Weights of a small mixture-of-experts language model, trained from scratch on English Wikipedia.
Size: vocabulary 30371, 33.8M parameters.
Training: a variant of Adam for the experts, 700M tokens, 10674 steps.
Below are experts of layer 2 (counted from 0) of a mixture-of-experts language model. Rows are named router (the router's row for the expert) and show model dimensions 0-127. Each number is 500 + 50 x the weight over its row's rms, rounded and kept within 0 to 999. Numbers have three digits each.
After each expert's rows: a language model's description of what the expert responds to. This comes from a sample of Wikipedia text that the model never trained on.

# expert 2
router:444423467471598441339527494556547463530430478500572558494580426447468472473457556485570521435448568361475515534506517488518452472518651448460535453455605557544462512470527485514429473494471467606510515496563454469580407477512511560462542604574487568536542410502483569533443526569536455442479536502493533530526563525468612523510527575486574515497530540473413469477497466478552422458541
Description: Mixed technical fragments. Hyphens, accented letters, years in date ranges, and academic words, such as dissertation, professor, titled, 1982–1985, and chemical formula strings.

# expert 5
router:446428470482591440334526487558552459523427489495569556495580426448468477469458558498565512432451572361468523522502516486522452473516654447455540459452610558544466523477526484525433466487469464605502518499566450466580397485509508547462548607578486573537541406501481569530439523571528446438471542501496513529526553527455612521502522568484569512485521536472411466481498467489558409460539
Description: Commas and conjunctions. Commas, and, and closing brackets or quotes that end a phrase before a new clause, e.g. "Infantry, taking", "condemnation" and.

# expert 0
router:411525432426521490407456470568548426504410472504540448512505413439471474515497500496483540448504600435452482487491511516496434436531517455455528508496672531516470506519471508477476517464418542592540451473585431473517490541523436553533496663581533519561517452509449573523432503536552523503493553493538441424494592502486582560479473535529538448483487486496417455432528503455500355449531
Description: South Asian name pieces. Word pieces inside South Asian and Arabic names, such as Ramachandran, Devgan, Khan, and -pur place names, often in Indian film cast lists.

# expert 11
router:471402515476620455409428476548528458534413499532546517524521476468373461473481615444507441420457573416506475507507499450453487446582560435485518458465576584486468508536508464523491504490495524584495489476538512472564494446484448480408534588544441578514540426528488563475532523569485503528446501560499492498484612558508545457476542507531567506502493578527506469492475440447508353421522
Description: Auxiliaries, negation, adverbs. Auxiliary and modal verbs, negation and adverbs in running prose, e.g. has been, would not, once were, no longer.

# expert 4
router:443478443439568460419498534507448404443436482515583553485576485508489460472489507407541519402442444431472504492502514356534487523516589533531531541425614530530483518530565510485453505484459529565546465488596544444521398469565449518504521548552474568540537460515459510527534491534538492537514538522411550524490583480454584444495527537528597514494477510507433460464469462430562487456508
Description: Section heading markers. Equals signs opening and closing wiki section headings, such as ==History== and ===Community research===, plus table divider rows.

# expert 15
router:447428470484598439337527490559554452527439478494572556503583425450468476478459556494564523431451558357473527530506520496520455469518664447457539462449604560541467521473528482524440468490477477606505522494563461468573411492508515557463544605574497558534546406498485573532429512566532452434467542506494518524536564524453616526515525563485574529490525533476417473480497467484558415457541
Description: Infobox fields and bullets. Infobox bullets and field names like ISBN, Seasons and Total, plus was, as, on and pipes in chart and results tables.

# expert 9
router:445413468474593436332520488552543456519426487506558548506579425446464473473450555490562515424444554358467519530497513492517457464516661447457536453452601549534457517470527474516432471488473462605505509490558452461579411478513505556458545605572485563537542403496487560527425518571526448436465536501488517526524561521454607531505519566480569504482524537466409461476494459479552417453534
Description: Table pipes, field labels. Pipe separators in sports and filmography tables and colons after infobox labels like Produced by: or Apps, plus the pronoun them.

# expert 3
router:441421474478593436337525482562547454525435480500564551496575424453466472470462552483570515429450561353455522522497508484517452470515650445456544455457604559539463516467526481516433462478471471605508518498558456458571402482513512558457537598576488560533542408498478572532438517566533439434467533507497516528528555519454605522504531561475566506491522543466415470479499469488559419448540
Description: Proper-name pieces, coordinates. Possessive 's, the article The, and word pieces inside proper names and coordinates, e.g. Berenson's, Schimbrig, 01′04″W.

# expert 8
router:494510545448459457408510426507527446442452471457580516535564434418507473472486491444549447493428592439488543506486501510514448410494641459406509475457609492521448597483528514555436464505503449558429528570506545466564482398548409553510562590526459582514524544455440493500488502576549507418511518541559564464497544565503491576405499509434513398532531543549406513594515390451506470471520
Description: Mid-word name pieces. Line breaks and mid-word fragments after a capital letter in rare names and taxon terms, such as Tendai, Lauper, Mygalomorphae, Daup-hin.

# expert 6
router:447425472485596443336520486556553455529434483498567558491578419452464476478463549488568519431444563356467530517504514492523459467518658443461545458457612560531458522473522481520432468491471484613506520492559452467578414487507505550468546602574487568530546405500484566536436522568548446436467542499479521527524562526455609522506524570478566515490518542467420464479503467484556419454547
Description: Topic nouns and pronouns. Opening parentheses, the pronouns he and she, and content nouns like design, service, war and relations, often in biographies and tennis listings.

# expert 13
router:440424465479587442330527488553546460517426480502570553502582424447465472474460551490561520424439563354468522527503508492521452468517653440455540458444604550538459522469524480522433469490476472608509513499565448460577407474502511550462547604572489559532542404501489567526432517565532451431473535501484519524528561518461605520500521567479560508496523523464405464473494465483555410454538
Description: Hyphens, of, chemical names. Hyphens inside IUPAC chemical names, of and in after organisation or place nouns, e.g. prop-2-ynyl, family of GTPases, Municipality in.

# expert 14
router:416502533475608430402520516518510489480420497502514532449507482436452477502461572450559478470487589403528443493495439531507429514532605468521544545443567544519478482480493506491417416419403581557422562526544482509522425504428511540508512588584470537477607470437470536578427458538504477457469561508510572507540509537440488460470533571454546492513442616484434405500444510420562465531538
Description: Sports match vocabulary. Sports words in season and match reports, such as football, goal, season, field goal, home draw, and cells of league tables.

# expert 1
router:450424462482597440340528485556559452533419482507568553494586437449463473472470560489566519438446564367477517532499515495523453464517654445460537457450606556536464524473535478521434466493471475608509520500564459462576407483515511555459547604571484562537546406501478569529439523571534449432470541505492522527530556530464613529512526575481574516488525539467415471476504470480558413456537
Description: Prepositions, dashes, identifier digits. Function words like to, by, for, that, plus dashes and trailing digits in CAS numbers and dates, e.g. "Succeeded by", "104-87-0".

# expert 7
router:483458502379526506404537510484524494559424508535578483489529431438532396470515540481560477490452568471511502459545567466529435513502579444511609480431582529521454425486481423457465567481495532576557546420514519509470462426567527537495434557490492447520523376509448505508446513540526497433500461536486526444535569566454503416528515620530512491510455541522450490417511513410596439425517
Description: Table numbers and cells. Numbers, percentages and cell separators inside Wikipedia tables such as climate charts, election results and stats, e.g. 13.3, 0.4%, separator rows.

# expert 10
router:443427461477596436340522484556553452525429482498573552504588428453467480472463552494561517431443562354466522531498517492518450468515654444457546457460612558537461519472527479513436473493474475610510511495560456459573407490511511558467539609576486571538543412495479562529441527565532446432469538511486522516526559531459613526505525562479572513490522540467419469479498464482554423455542
Description: Sentence starts and the. Periods, the, table pipes, and sentence-opening In or On, plus digits in coordinate strings and stat headers like Yds.

# expert 12
router:447421472483595441336527491554547457525424473500570562501578427452470477478461556494568519430450568362471522527500512490521447466521655443458550464458609553543465520474536485518435470486483472607509514502565453462581416482511512550457544610569488565534545406499491574529440517567532451438474538509491516521532562523457614525502520568486569510494528535466407466480497468478560418461532
Description: Word endings and to. The word to, table pipes, suffixes finishing a word such as databases, inhibitory, researches, and institutional nouns like Primary, Military, Died.